python train.py --n_layer=14 --d_model=256 --n_experts=64 --experts_per_token=2 --d_expert=144 --d_shared_expert=192 --activation="swiglu" --moe_layers=[2, 3, 4, 5, 6, 7, 8, 9, 10, 11, 12, 13] --router_score="softmax" --normalize_top_k=true --routed_scale=1.0 --balance_loss=0.000367 --balance_bias=true --router_z_loss=0.001 --init_std_router=0.0308 --lr_router=0.000983 --n_head=2 --n_kv_head=1 --head_dim=128 --vocab_size=8192 --norm="rmsnorm" --norm_place="pre" --norm_eps=1e-05 --positions="rope" --rope_base=10000.0 --rope_fraction=1.0 --qk_norm=false --attn_scale=0.0884 --tie_embeddings=false --parallel_block=false --init="normal" --init_std_qkv=0.0377 --init_std_o=0.0 --init_std_up=0.0377 --init_std_down=0.0 --optimizer="adamw" --lr=0.0014 --beta1=0.9 --beta2=0.95 --weight_decay=0.18 --lr_head=0.00805 --grad_clip=1.0 --warmup_steps=366 --schedule="wsd" --decay_fraction=0.608 --decay_shape="exp" --final_lr_fraction=0.05 --batch_tokens=[65536, 131072] --seq_len=512 --doc_mask=true --train_tokens=447900000 --steps=4635 --dataset="wikipedia_en"
Below are experts of layer 9 (counted from 0) of a mixture-of-experts language model. Rows are named router (the router's row for the expert), gate (a neuron's input weights, with its number), up (a neuron's input weights, with its number), down (a neuron's output weights, with its number) and show model dimensions 0-127. Each number is 500 + 40 x the weight over its row's rms, rounded and kept within 0 to 999. Numbers have three digits each.
After each expert's rows: a language model's description of what the expert responds to. This comes from a sample of Wikipedia text that the model never trained on.

# expert 42
router:520543568449473456488471497489495494453543479492484465579437483492483448469442473510443525438541418520515458471459537516468543529492518447548517466509497489558527514487472534540509476464505501534513510443548453435442466480511456437507537467564555507560512485454427581492546536492455519476497518491445528443502553543463467452461579466448455551432523503437462478516445517558454539481483
gate0:515522510477506514477497429520539485548431527500495546567542462503504481437512485495447531538514450588515511507505509513498469485507541502565529581516597543512498568569472452541479473515535500515452440504508482512538527530519523525546576481484498465546550458508562511490523422492496513456515425474506548482465504482481470419492579556511463455470545505483494529531544539517453444489443
up0:497564509477563507421456582497544489518443441495476533548519493467400502447447497516460496497462531572481505475561462516465433502476497514491519509485452497500518512515472481503545477490480482517492438504436571517490585458523535531508528501558548499541407520520476488455466549502512566501511511467405520451550485539423498515513478508477492525526513489564463503429595465502511531506416
down0:470473516482534532463519498570449555556477441513444522504538499443474573552481536509471532555541552440452469471454468514457569551565595549519481485573514495454548547569510447476510460516504506515520527514446520534489549516455456428470557511435469469486483447512509561543487469499417520490500471536456464521471460535459437526517473483564508488503514425490492559527496520449476530474509
What it handles: Capitals starting names

# expert 40
router:473549501471501490527494468503521477411547506536503443560468489485465439486481471567468532471509453549564447447430530476442491532539527490554439505521540474537496463483436540539538532457444495537478509397531455463440449468491493484465540442549502476513502450483447479493547574451450458514498541426417529508532512533454482459450521492430502487453532461427455483515466538537460567535441
gate0:460504501532498493453446506511536527467525495504543429473534482530425439537468505508526633527486474519499512515436524513508527543499510575507419507518527509514534494462493470586513459477422500491511530551515553457573437438531551399524482515566562467511485525499494542492556527403508476480505487471470449530457547496473413501457597547471496525453486435443424470487432559477609492457514
up0:556445551413524542486487569489459544512513462516562494565504475445447476514473464463463450530449488534467504483520484522461536428487452556515513482549482568560473522521554575485478512522462586532444477496511514464449489509469492505520543472496559475486482444509466514542447456503499521474506437537522482529584492513478389518499471462524538424480517578494527478495471560479522458449492
down0:523502496492509496532515495500469483484419455504550494445509466545501466447546550479489450483516495474484558507489568524520458527512473518487496487508499447540444496525516541482425450575421579490519471522464430485533499501510522496489496435466476503560617401471470554498572484528485512516517457503511449535487507522466552525438460529522484486493485490549494463484475471496481501466511
What it handles: Country and place names

# expert 63
router:483561523485483491506469446437543482476579473539538428497433403455430443462463516553462575473503512556487430474459559466481516546444498466491434435523540478535549454492463515539499482498487520585477527467545506469440485406464453475525573526494535515544456437469490575530509540477465478478426502492454494443542512591448494444464491505469482531454515439475455453513419524540482605514466
gate0:570482513464501513467448510526439464543508413497503561442497511475492522500483461543523569473468519469507551494469507468551519525429553453471443510453396496496552417464562537459472562507541479424426521480556448498500456471582542466532554494479481518444553480582520457460501508502485528515409455457441568430465512503460553539427525458525522507466518544480490551571471511455503501488501
up0:511552451462476460526490539468461425502490423479518491433543527478552559465473446486511491557503516458450456551548571447449462473507491559474470520560473459457558507496477416480559517424498474518576483498484568468513539531430495512484431496394523472435483566456525515454561430493469433480458445520460412465498467422508491460457516500492489530438469543536501505463464470589518511511529
down0:444498531491474484500513527529480519505499430496484527486471527505490556556457540477497457483554481486494548462522504491564547473573546538446429478408488536470496470516491555572557529546524496510519544474470509465546462470445547514518429498524499423488489469446531567494479474545494454487485518486472523526511514552506494478571522508518581552508538488449410513444420505584481518536483
What it handles: Indefinite article a

# expert 34
router:471561531447454460527452453450528460461546456510492442505467491477480463472478419549444527459531458527540453474484533477449525536442568526492442487506526463566533471456413530534528532432457529525491504458503485462475480449450411447490553482557512516546441406441449493550556507462522485471482493492452512463529526520461428448498486487439478536471523457376483499525467525549487504540497
gate0:470491495542463448472460452515504474477501522459555509572545462536492535549464516492452517445496445437503405516482454529482537469489512519529443511562433543552519456499479594537470498523503520516488457502512443570521516499486514423565476390531538558611470506529492526528560487467487516521470515443477411560475449543501537506431493514453503460496517488506508513429462396484555500476492
up0:520474472486457535518614556491501490556488476490433593556540495443469442480478504504444497580565513463563545536462516490486498501524525466538594469491531448541523531558547502515491445557508477481427524509560456481511465511508508467500545516501498508543563424414419476486519497534455554521520512508567578484484537481479475511495547410562438549511510459527458540527506555547441552478497
down0:485513573478454478538530553529534439500457513491534563533496439494533503455591451477457527582455500467552533512477501573556512505471501481477505515439423539567541471535452484496423442445505479512508449514547463547447499467520456514570521479500450501540526477502518482442499468494472405500466514504540464487403575502465510497423464428512516521518566554499520517461534510595532461480494
What it handles: Determiners and quantifiers

# expert 20
router:438527528505434483531454486521507490446556484493509432576477480442463469505473518515462508494537452471501451460465523491439517554489496508522485499541542464537515467468489500527508522429414508519503537457586469478461458407448493485474541491555534509535455490415471496488502483439385486497469558459497528477515525538504512432488527494450445533425579517488488472554483507507491534527458
gate0:471516540537489496569501492534530453484477475528481604504482496504479503503482558476534471519532419478463482539508416549586502549498569465498471452505511543507533482475520548560495482455462505469445416533608482511570490473432426466468530514547518451585413470528473502461450507492468446549487516494498555481503551476524456506482556434475512513599509493492419454502526549525463484538528
up0:494466456506475483546482527498519491517577505456484445509430503554464436522531498514523569483488503502438485505535570528464566453530451495526497515515492430486508435470458501548454549481450509560501412483506502504513475462550485561568423492442496487416532490511461492561475525450587519423560420468473501530563457516437486465486534523469478439455522514465506536516519488460498454489523
down0:518481508504464432520421491458418491493504472588499480510485502525524493523480464512513476491475562559468521524511517484461403456540496428451546512494538503483535495509467470501526452466473491442458483530520460487489542469457489468434486541459522450460542499433553528493504479546525486480517527529522558478473449552514450524571447526515537513524470495517528430499560586525539480567458
What it handles: Statistics table numbers

# expert 26
router:468535554473478481538479465465495460488541483547507478522436423439467489542469456601488526454545446561559447446445524454469527580478557442510425498532522482509524471436447509537490501448453535510478518460551461479441507440506492498489588440555502472546498470471472513540511542461456425462478510474453551477573532513463459457463518441484486531478563510398463469531462481545462552518453
gate0:438518512491493560552511478559476456491485477440485504521486583491448483519431437513514501547472368528439509503529516505452548505522571489479490479532548485572556485537506447511495489478534478508482462545499456501503511540490491549436490423539431467505546535513390585499470558534554514568545466446468453528513493473520485442507513494497475488460502450446483482530532565523484508537576
up0:549451475516600469407529489445478512497504510536474555461499456554466517457505475508521528481497516523509457483507554533432522473559511487507506591522424460461519506476528479467402463469457531524514524484482589431464500520506518477524441591462463504540492612505459506543539525541547522463465514516512526517546509501533553584503524528523548443512535520525508472402483533480474516469518
down0:553500522488473494449465426428497512613532523490550543500494478459575534508460495538498572458426524489466599551514543499484486474552527499479505556490502549562485505553529591486506451529502494502522564462415548476450479543492572526491489483532546549522515504531498453488490484439520484524454546475513484521451507501489582529501468503509455526431454515495520458475542459537577544506496
What it handles: Occupation and title words

# expert 56
router:478519547474470419499477460491529486467570517497469518531498461459424498493422497582483547483556403589553451443407523471489496537498534467534469455544519441557514455448469537528526503461479525538462523424514471507454511453468488461443535470517512486529493466441445494521536521486458533462475506482497551464484484523454500479462557447454451561462524494457465447537477500548470533514462
gate0:586545482492483440501495500534529505442470511445481488534509460454546497539520507493517501426524443533461565483523567453544510538511448484583560536490484514492552516568507491485609533431501543519397520492484496540422486479384438543555499495552530515530474505484453603475461556514479500442485472534462448458469521467503499493448515481504465428544517509509500479554407483465488535498455
up0:478539550511527405441469498547486501419473568484472518544493524457477510450533498437435543530472519528472452469467516473478450465493459478530561470509500447584493491523528479540535528371430494549488546453483480491469539431524512486545453476568495443598490504525464572425487438556551532498489475517465503505495497477497488500484512453479492514528442527504480504544460510523442504548442
down0:558533495474469538457473543494500522414451489447468529485503481492433489520570533474567502504493580495479520537491461570530442543535499550552498450492528487411474525528489494563548523409483497412476531432514452505521464507570505492476465442545509484446494536436460424464426495513476567521523457495541484559472405484471563502484452511468508537450515489448465501512443518516440513541570
What it handles: Acronym and formula pieces

# expert 25
router:441541524463484458546479467452522458474550465530540454525430471478492464449441486590439536465555476487513444502461475446512479546527511471524439436560527485517538499460482528495544555467501485582459533433523448485453457496518489452454544445543463513542495434469463482527562527450435477481433540431473555484533519520457475466490510494426485522450569474413422494502479560552491523532492
gate0:453525462495529473460481570401517560499513588400576508481486481492527479439531509436442529529563438497479515463478530465541456498539514531555515552491511543557501488472464468583470475522519485492456547507483546458490459514532480431459524431597499487559475487487421467478467487506497471546525499475458501496430478453462410534445515479513483499537412428532517526472529504521510519507527
up0:445501479497501536486482531548515515513439511462538505521578476526460489498567475509472479520529410491544475509510512493505460540484554480519553482504590507498491545573436587448499517467498484420474488423476533495474500499493545511495517518514466545521519536505538544469478554512471533465470461489538577457508463569558540413520532485353449471491551528430502502518473504575484503495461
down0:459535494536532479484489489452550509442470545427497502524518564516515461522482590449455523553485458472516469498542579513493508490590449511457490562510487441433514414532516482585457504487485476483517436527477503481491482456444476483535483518561482516495487488478486565471525569504494456473494484501493424569506544505539519558450520468456428491435519463555532515539510546493506570470515
What it handles: Surname endings and and

# expert 55
router:472531529498478454575508473471522478452501457552528449508444481503475491509490467555472513455527407525539373498473524453430553529466564497484448441508546443539522490485466529553532545459474537545504500465564499452454503453468510487506528488543501500565470435461472501514518516475409450446475529504474530499501515522482472459467577499465501496418536455431469509524504528557529576523468
gate0:484464418501449463539418530513575453517463458517478476506479513508432548528438450475492494467646529495481483497410493413508538516464536515485504501498505522474430491474470422485609467485531474494508528474560440482568506508509506500548460511491473488503549530480533470500500506548466516531475506557447470474501527443489471459450533475519421507462471537396429544515439484534456501527542
up0:486554491521483510523460497500504454553475556594482523520542529560525497487496515501467495459548457458488505512443503469541542482514483572515431447442456526480554556564454469501515546491514511558473512609516449554507550486492474432522501505483428471515537511534527429485462458481492475559464563473469477541494543466536511432541522473512524496490516500491508541461472511544523487536507
down0:429455504491462423522491530471529589496516428531463518501443480516506541460522517538552505480524478455556435549525494440534547423510522489523541436474512588483507511565501490456550454481527489512488535518546479449526493481460501560509534509494491532521544519497485504486429507482509445459490487532512501499480469504502525552426463515480482515396481469541505456501569555517450500514578
What it handles: Digits in dates, coordinates

# expert 41
router:500558513467486456499510455487551478512527509520514479509461463484441462434489448529485548420533490505508426537443513484512517522522509456544449518586529437488515458451468548543529540452470515568451530453515464468477447503474488466427531440545497505509493459450414555526528517461433510500449508425468530465557568507469464424478468470461487528474508459420457500525497550546471518482443
gate0:541570612487419587542457486513472564456513558558438594508441459487521441466445438559540499482492503495536470528487521490456472536485553535462470484509575473482544436473513514531427479558485457455481438487476532574502506458530519517508493519533574577520511563518509468458516486488447559507460492520495549478537512463513458558526504502435462482556487534472479436549445472526489466450414
up0:497482491553469508472496572518539521515535480495479496485457492472486522433520458570468526517503519473520513503483464430498556583485533551506450540481551533481533519446511485543541488481514510462522553497466549477434574513521473436426515488484514549552460459484586511487521419462538548495528449539466528467552515442459482542494451472487595468495461501533483443550532491447476508462470
down0:454532488533495502445527571506505500516480480497435511467512488510436472520452467449485407395520480534561473559513499495522518504456483540436537549510627462429556491455487453438444466491527498458477531462460520503506566545465515487523442474443506479544495462495544504456537505467452471478542475548498479503526545484545420612517525570471496458431489463476479429476511533492389535510516
What it handles: Middle name pieces

# expert 6
router:429537499447470450492445493486493458500521459517522451526479448491488403498476493534461560490507440559499473467485525453423514521434490490544465490557511471549551485481478526525524531437454544536462543461565496523519455413458442493412525489525536478487506449469414529542510534493437476420470585497459513492542523519488489503471543523462448506429527492493476474449464532581460498517472
gate0:487553483460507450476525550477529435456520540473592451402464475511491495490472477492494577463481502462493488542515542477425537450462475503471485529454492523462535496580433521492444478508539419513503486505551460533506512436528451482561467492483505506518460518544481507500514528472528461525452439416485461486541496524540516478518482506538499542497470580498439481565466466450529498569467
up0:511494442476517422474477443528508415490556583464534465492490512472549526467459477519550584496448486531504536541568586416417436437491481468479454526542491443476458527521477553506465484481534441548565501477506519539512520447499466482518508552493530480485474520511443500511517502465512431552484453492500459525558498463477515472517498557508544559546590541507472502496460420443529529507485
down0:487525563442436514582488502456469493492461437515508463523514507537516484532534516499555515521424442491516499466527572461474529451502535503410497489476472487550542500449597468444549453473512433445500483458429478518509488470550476497495471579533524496455503467547524546506512513536546608572502522522507549480437558516471431512519495465455515557503541477491534482529586625504538475545535
What it handles: Space before numbers

# expert 23
router:473527568492495486525446476482528464432550474557579463538488485453465504508503463522492535450514473495522431458474581455458521482495547462504469487541505480540527458447467500518513559449461540506451560417531468447462470480451456474499537466514560527507439511510411605535512562425458444429468534514477534487543564536479443480476548456434437546467497508442493493546472519539446592511487
gate0:491544485473471502480506522458429543538484545494518490464473548532550472472508443484537525531518453561535442519514555588480518482511565457520443525477509499455540469435445459512450479466487499499526477511555490549515513538465419448519505487519428483502470469507541564451464485482448522568548461461471492556461465484548481497547438517459534550474455517460497471554477531502516433503433
up0:516485486500526487548552442525481453502551459503502496536472451473462489501485520506474519490484575429458560450466491507428441503546439561540534464473493522478462530590621512541493525467516488552514534547429596551458531499475568538456536481447562491521487507499487516528514497515513490422513478526501580473488462445434451508484533482514399478528527438590520494528551468506527539546514
down0:531465480513512476494503500464600528466509483460501404502478506552460486525528532534491499461550557536507520524501471501476431463484495585527479396532499484470485493502478467525466562505482552540445525483511504504432484488478526503460473436502592540477465541548437560489497496530496469498499536492512522582460491518506434505480485502504500481520492396543459519468448503582523573548498
What it handles: Infinitive to, word starts

# expert 10
router:450542505466485463506496451491513458471542497537530481506429465485493463502494486541461561477515449552518450456492541454453524551484525449555437482520533467532526469479477489587508560468424542492451517462510435517521471398488517508508526493506506525535453447465448602519554549446495448459452515482476520456512571547459471502427514493491501541425550462481488468565442530547424532548433
gate0:528573564450565497475407452554523520456476470511523445508504473568521405483516574523483453519474556547465517466559508546415452446526488526464498476454440479527462403464482468508466483426456519470456482441444431471539566445539427565501594505436551545440493435499480564529505459508506496531486452512517484492477471480558507473516446510512455501515457499463489469513382536475499521523477
up0:535550521477449469491544538496473520432495599423502571458450506555547524557455487463501528488493462428482476447505486543518506478540516511535511519528581457495489494548419456477546441548553479510558444524558548474417506447463527609553435490464530495456562580531544482459563436479500501528542601466561554466515466537446507544449508554483508452467516473497510466491533518450454478471534
down0:513518531453503453507444473511491480443483530530577493537453558483512490524463449541520550450541475539572497514482489460452468508604547511489478543473508525553535563541488543477518466446516466449469553493498508466538482504405514549492495430526526472493445468476558463418473452485528432497513595387572520551496490486519524455445474465495508504468462482430537520509511475467544484543531
What it handles: Prepositions after verbs

# expert 48
router:484510521434430425539509446483548478459544461519537418541467481467407470454443469486494510479509475557539470499447537467480540546511512467543457473534500467555496510452492543512549537429462501557499571478518445406459471452480474481478550491512525519514472468500451529526536553449454472420472506490469514518534517554480476448431528425461496507465537488427458492519455488522462497550458
gate0:503494503533403502468482464510477568530506578513469504434477503445497569458533499587447541466511491480452515537513499441463451552457530423525522441519566414503535497452483482495480493527495540443481479467527553502505513440515546498481551476504506450601429462440500468493433564431444493502454518480524461496519586580466557497497538464486441488501580469526449488555497542520501516522512
up0:474483583500542494486502563554444517525461532466534506448565484461386561568475494471498484480473524505485527482493408448484494514534570521472518488436466485498499529549499581510541507436412495486489466528514558627501489469489445514486537523499467441511420541485503407542510508468584528490467557495517488530493517561506532488489477384467538484519467530476468507430473511500480468557460
down0:553477422455508472456468652539450509496546505537519586563537495502436502521475471578553525564419439492463456498513469511459474521495550454468549517456492455468503595517496481540503427438470535470512483499506477534456490478430549498450527523527514500493483473509522442535571487478521575530485476521595432501493550526480486410545578465506518492480510493476500524484507484506465513490540
What it handles: Names after clause breaks

# expert 57
router:480520513503447457530489447478541478465569498546515454555467478456430451499461507523461541458539477524529463455447505483476529563455520494546411453553547449527534491494495542519502522455502508587446525461540479487442456485454504459465510474565511470534492453490481553551570547428451458508453536482462540477483510562452508432485534500467480533464567454525444473501456546584476605541495
gate0:511451484532494486486489395435488568520493459451467415498448492486539513496506476516465506431516470471517493514467495522465540447453472480420480521500450433493528474523518455510428465481524475508490513451494442487402603526538529446417511488484425444456470507489468567422496496513515486507549475505419518498450452493529489510507574508463448508484542518510429496495515466516498542511487
up0:551505488492563458486539499534525457503558460539543496541568467493526501486560554516556521507474493542514449593504518460508536447500522496506455523505551497488451513467442518541500462463526512573453569545555596510483480486478483543551529505532500490515529523512530466506456535464380480505471428512518452477540517485568464449498537554493504517466482501508547519531548520461535485502552
down0:457544504512541548518553558569491485493483465516479501475537529547514493487542486544478554525527437440495492446600551484422519505525473458454558424432484495499487445447527465498482452542481520485564507526465467539523487446457413531537468477440542478436481513544459506508478521498512555488541544520422547480519446542536470521438495531424562552522493604440432520485502469569518512499537
What it handles: Pipes after names

# expert 24
router:453543573471488474483450465501498445451525467514519504535493479467500469457452465550455552477555474542525476443480554466444522481483514477475512507510526443551503437484443568566546531449430529526427498452535481504470493426503489452495512445563506503548498468474472557554537507488514432453479493447447579501548558540461466472431554438462461514437495478412430449517486516513434537558511
gate0:516541572443426549485461477373527468461560525493525463478447543465542496500489478509445535484527458529518464513498471500501476518542477546447455540466450476451478431502488602439513498510515500515505426522531478482548403494510578469533480461517507431462511472531496496420529454547504511506433498440517520529549581540433523538522499468515551471446506486498436425442534495524485519574523
up0:489442491576534466519569528543482541519448539517453513584475388555501473547462528480492465483512464462477489479448507517512536492501500489550492463483510471528509541506460495562518472458489474532472514456484474486416543572500484561478536520457473520476536467438490581502476586506503487472505542526449455416506478476568478467480508568535452496546554546483496406533498492467507488483480
down0:483451567480501573471507512512477494513444525518470464436490427492502624470527472529531534489517481575479396504475488535515475510425491498561538489508481477479515518486484568432527487479480448485509511455539486514465500494489443532541527473516466508574475460562523477508507504436510417493475492430509534497536598447486492536585524519553477483480498499523409531432501534491491436543503
What it handles: Determiners and modifiers

# expert 22
router:436526505511509494493504504460495475450536509503488436517454452486442504507471492543465530449497474559488448443428485514459533482455518475505511461547578460528509488440462514516558533482461478557513516483535431450496489483467499478464577411574505532493494468460534548537545485525428483502447514449486489509498529554499451471465577457428491543423580408491467477539499485491475576531454
gate0:484517505513474479514479526507552494479544462522507510461484437478529533469574517532461456363453464555462518570495441535520540527522597496476521472449529478553554556501460493464488520487493442560477451469487506482514534441518572525574550465566505534466466485482495499491497477518526475423461478494468468487439526547472490456470508524623430496478449431502437475416460522422489489495518
up0:440508495528527499565443519506549493454465517493496490548453514484490445487526480533545490544496549487514442394552489523491449580460446572543494507567516520507507404457538523498547521455481498527533558529479583522524492506482486495535604511471505461491523498507545544430568529531503549591497524511416498557460512519549495524470521433493484503486488534537486555405503511453598584469450
down0:527498519470497448468557520447436513480449537543459478502481501464523405480405519497519492451465547492465560471430525503432515539479514491463452514551461423502530521484579469537568488478590481489473523464516567475488488535426459482468413481533560517553473529489469452483511525559503559527486535497513541473480505509477533528461478533468474520444555515529491465557459506542445504548492
What it handles: Foreign-word fragments

# expert 28
router:467557505489487487541497486506534459483501453526538455524487454484437500415494500484452560481549467534520459467457518472419515527541487468542464434528533502550483468468451518539577561440461528544481488457520453437493468403474451454415522451582537487512475423487457515530559526480460497455489578454432530469577529537415469473438515450501480556441503488379482513524461490513468527515427
gate0:444507496443443548535495576497478531532425515499468508420423495509474515421507441478503516528536516528519504520468539532505521518478507417493481496514528508455508528477463437567493502543560467504540491472514457453534493501440477484507529483548505489492464497487438446474562551563495469440473558546524459516536546521520425517449529501561405503531491506428556423534475581563469471457518
up0:484494497572549542468480560523499485479530545460455574445548525504494467489462434502552525505493495465497551476514543462441490469495490546490483464428565533463510539524441457605507480572483522470551459515501504587503495474480541484501445511520508515473564578488538459487527477474539528433546543493476454467532474525586438452433501484528413457456457537416550484533515434485555469526423
down0:544466502446555484537548482497469449425541476498469492516531537531547548492464491491516473410471580506520474471477418492547518526423565531496508501536482517492501462487485464460510560496485534488500470509501537547524519573432550514470516493437485518440483556533422546453524482521526556510503472458453460491517505561466472574538379461489494499597532450514467522495535473532522457572483
What it handles: Clause-ending punctuation

# expert 62
router:489572532487484448563464429434549466465577461544517461508460435514428460434460513573450559515519430542542454484461522487418519566512546483543418472566518482552503475463486520566544544479429513556460507465509487478484455464456425450454554453522507503531473473467467493549547564447468458441461505450455518447559516535451454436454541458460475524476517450422456434499436500480486527544429
gate0:547570479501502483457423502577497427513583497496503495486535487491521505490527501488552488480525425500478482471422463540405494539517525559469476574486431533530524501467507476569486553468530466592431518574505547479467463428500475502420518481524464547513498430507388529546483566488482469496513486498511434493521534507483479495451508421485434554522517465471494508460508497489542489446420
up0:416446506502497513539556435448522572522433529450489524485540511479512438519525485485474509532514613449513519549553486507582513453484482440544485391525525463432462508469492518424518476532510546460508460431453464546492487605507557498504511493566499541432479520526574524461514510520494494544511527505518550567452488499485562516576438569569587470504535568555452501535456546478496513507588
down0:550491485476533421439479600537536427527516549468568545511589496440507478437459508455478529483455448443509440513509547494516447533440548510557516489512506549489501583486515492524554459542467424524437555553539489527533537403475502449546570440512503501539562567523515550472542559456510552484508480517562547576495481442499520486495484529477476516529500481524520446470513527536527569494536
What it handles: Date endings and periods

# expert 3
router:461554521503476478496459488435515442434540438502482458558483499470457449472417504517425562469492483547550472492460533508459519552429492459569454438507554465544487448493507501530557554497441526558463522471562480477448444456455447469497522489525479529547500491509437565474541519460437426468443493458469541473515531543438497454474553440453445491453574487503448490549480524537473554512436
gate0:458491480536445534485477464491459490495532494502462517537492494564550510450479513536490508512510472443492535423501629418575489418499475471535490497522519449541487478464506476534501601463522557499537500451474515518444526475513508386498477450456431484506518477448452539488448497466480504470556532485486453476496418645403454465435494471476465502504471417477513442563430553478458511513506
up0:547512491463527508503554465447505536498608437459534509529510524523489513439511528497425497527408451474496553503495519437519460491452515498528524463528421602614528479556504503489459438501526469529497470493514510458442444494509514494534509476431478522533476504489396528453507461527462457484515431380478470477591485494468465496499571483498445495443494517502450557464513534513518500523511
down0:540482575494461488552551524485509551508486495478532563485495508465526505444514569511545572488480507486494511539479506503493532495431538509469498442500481459450590449488509513480480496532513505421503481472490478483468524549539496463504546444456494527506452476547542522544554470443542484413552540434487580586517554493486460532546490505465410439519496575515479539433453496500449468518569
What it handles: Table pipes, taking verbs

# expert 50
router:458554539440540452518494471455552461487519483510486463545487478447419514459469446589473507444551486492513477474466490514460508557565513562503457448573504471532541492436454543523534536467424564554441533481522481511463456508486521472429511451546462504547492455487506508548483534422485480485462506452454493464524519532456452488454523504444487554463502459397490525512480545534437526521473
gate0:459476478531525491471448538438490516468531530581515535549482511489535482475498510537509466492485562519465550523482520499403482494517552579464522579507510531450508446468518470464480523511387503470522482521462517455465496473470499446438458461439521563491504512416449523535495558444517519439496444516524518465497520561524405503510518475499506444445486487455554490469507476573561525528481
up0:549452486501538497472521518438489539495482487547448416484496515497489441535522541515452499562523534450567511465484451500418527533490519509483530468524503551464590535453472427444510517538430494527502452485492485479515479526486489499495528444467493437478460477462559521576454489542538590523493535558518478509575480441548515552504521453532389505459504515531473563468556483483509474534537
down0:536478501508455503499454472538463526525494494560527495423462463487510497503575482543512492453508477504501422493499590513524480458440438466488596551457480491518503476547549442510528614497607447451434463525477437522515430557418454460489483541449499470481426526491435476472509438551490575448428481519576489536440450438543504487503468511488545462477515527518501506516489442513528553490432
What it handles: Noun-completing word pieces

# expert 61
router:467508517482476501536483484516532477410487520541509489524471461505467498475466438554479545470513385507515409462473483442492525537502498439560453433538626436549511508472464537512526530441488498554494557440556466484444464468456432496457524487561575524522499453473501484539533521464460494480459559450460579506542512559486464456533531493507487523415546458480513469515514536545461541471449
gate0:536550498431512474549525473456446535500467466537469473507491565454545420528523546501424429462544497528514511489456465554500518541482462522490464467470534446531508461412584498530464505512492536530480544444483510521544540509496375489388539521467479516479502478518488586505513498473496443518486512472491521489582541512527515484529489440557439530568515432455518488505369469581486533513481
up0:478534550500547496519432509495569504489552499451544536539505520446471513506522535471560511527537566573483489495461524462554471571555547537466455451584446551430502415574471494541560539402530492406519482540582520547442517495527474481508472492510534479513543516451444397446473497493562500533517476524430488477526466495482501547526504509525544503513472518474473466511502515559522504552519
down0:488478465456551452399534513533551447508505499524516468495507510486441438496471475467454465550551517447476508488447502483491492575502535581507485532547537507464504430476429571493499493551500426487539486490503535571375491525516473592531473456526529503503423421524457459512456507472524550485473569481529475496545489555539468512588513526541543521488410476543526443504514464497555580543490
What it handles: Decimals and lo pieces

# expert 32
router:498548530505491419529473432514492479475517455551504429551457450435459486461489490495483563442538403559549475456486506461475561541508500470545409506487525430489528476458449510496525566429468490570487511465554474453451515476517470462487506516517510515514447468500467534541576486431474498437485529453432506490493505558487512466479550447450476509481581508417440499518484511513488559522493
gate0:474549521524508444601490494508522504577475436521492502512505475501559403454557550537467522546536466485550511461534504519503501481500586431485452506492493414487449462513472468558440503465436516485497514502504575513508490481566478479573528518503442481509546459499532489520494565534494525505510518470520484515530530479513481500553593519430554487441541540467482506487498528477514570493399
up0:533465528437438471444564556483500511493554542480496477448458543557485569547544502503599449447455567485485508503523531459501479483487456525542559491517475503538545518458497462463560483561495543497534477546413435472518501506479514455473461457465567551479530473536493558496453444520461409485487489507527549468503531458479530424453441557471477514514477448507510494527474546581499426469567
down0:455553567482466533469532546481494449459489547459508499535498446405512495548572543453454475486386495547542481487532482482515536579596476567511486447441512497523497539484497488507434509427537519649487546473554491528479462485473490562504461509539533528457485467443428541487476507499499496458540514547458487548453440521482496462477476536453480530515505493494480483441537580487514516504457
What it handles: Surname first syllables

# expert 17
router:447509504512476454529499455476539470429559495508494467545510480489452492517468482520415566483527473532548434407478524507419534563472521497561444480555523447587502498505471524550507534432464521591450528481559482463444487469506509477456567471543525489557517504457455526506514520450451491477484543426466546477500540582455451458485515464417490491462506485468440473541439515526457608539455
gate0:513520477532524456515473485467465426471531510516465498506471609541569503428514500493450540434487445512521470552548496517456520478478489511503459374525503504472494541532497481515467540509574524556467557497540502619550488461515467521564521491538523506526496515550532548543595541475492534516475557491546553466496477616475443501545581483482489499506589426497497426501518501457527418458500
up0:554470471478507471549511456519546499440495540542554496530502494540465516487496515576456442446500508551490484536528542498528564503548483482542515443536562432436479519516442522453440531464534452508533468484526483536516515535477436592486455402533505450458571461441458494498502540430475472557504472582517513507458488519485588506518498586457531498530556546530559516475483487574505508454483
down0:467493492533399457479524499511536538476525586499503449545457516483509429498470508530494457523461570450486504471508502492581437458487491492434447554477534465466447500448483535530520517476428445529436523428463518481573517581498522586538463480460503481443491486493500505473467456522467450469532439405502530498517450545425523481549475538463450510386512505594455465499546478486529498449444
What it handles: Table separators, sports codes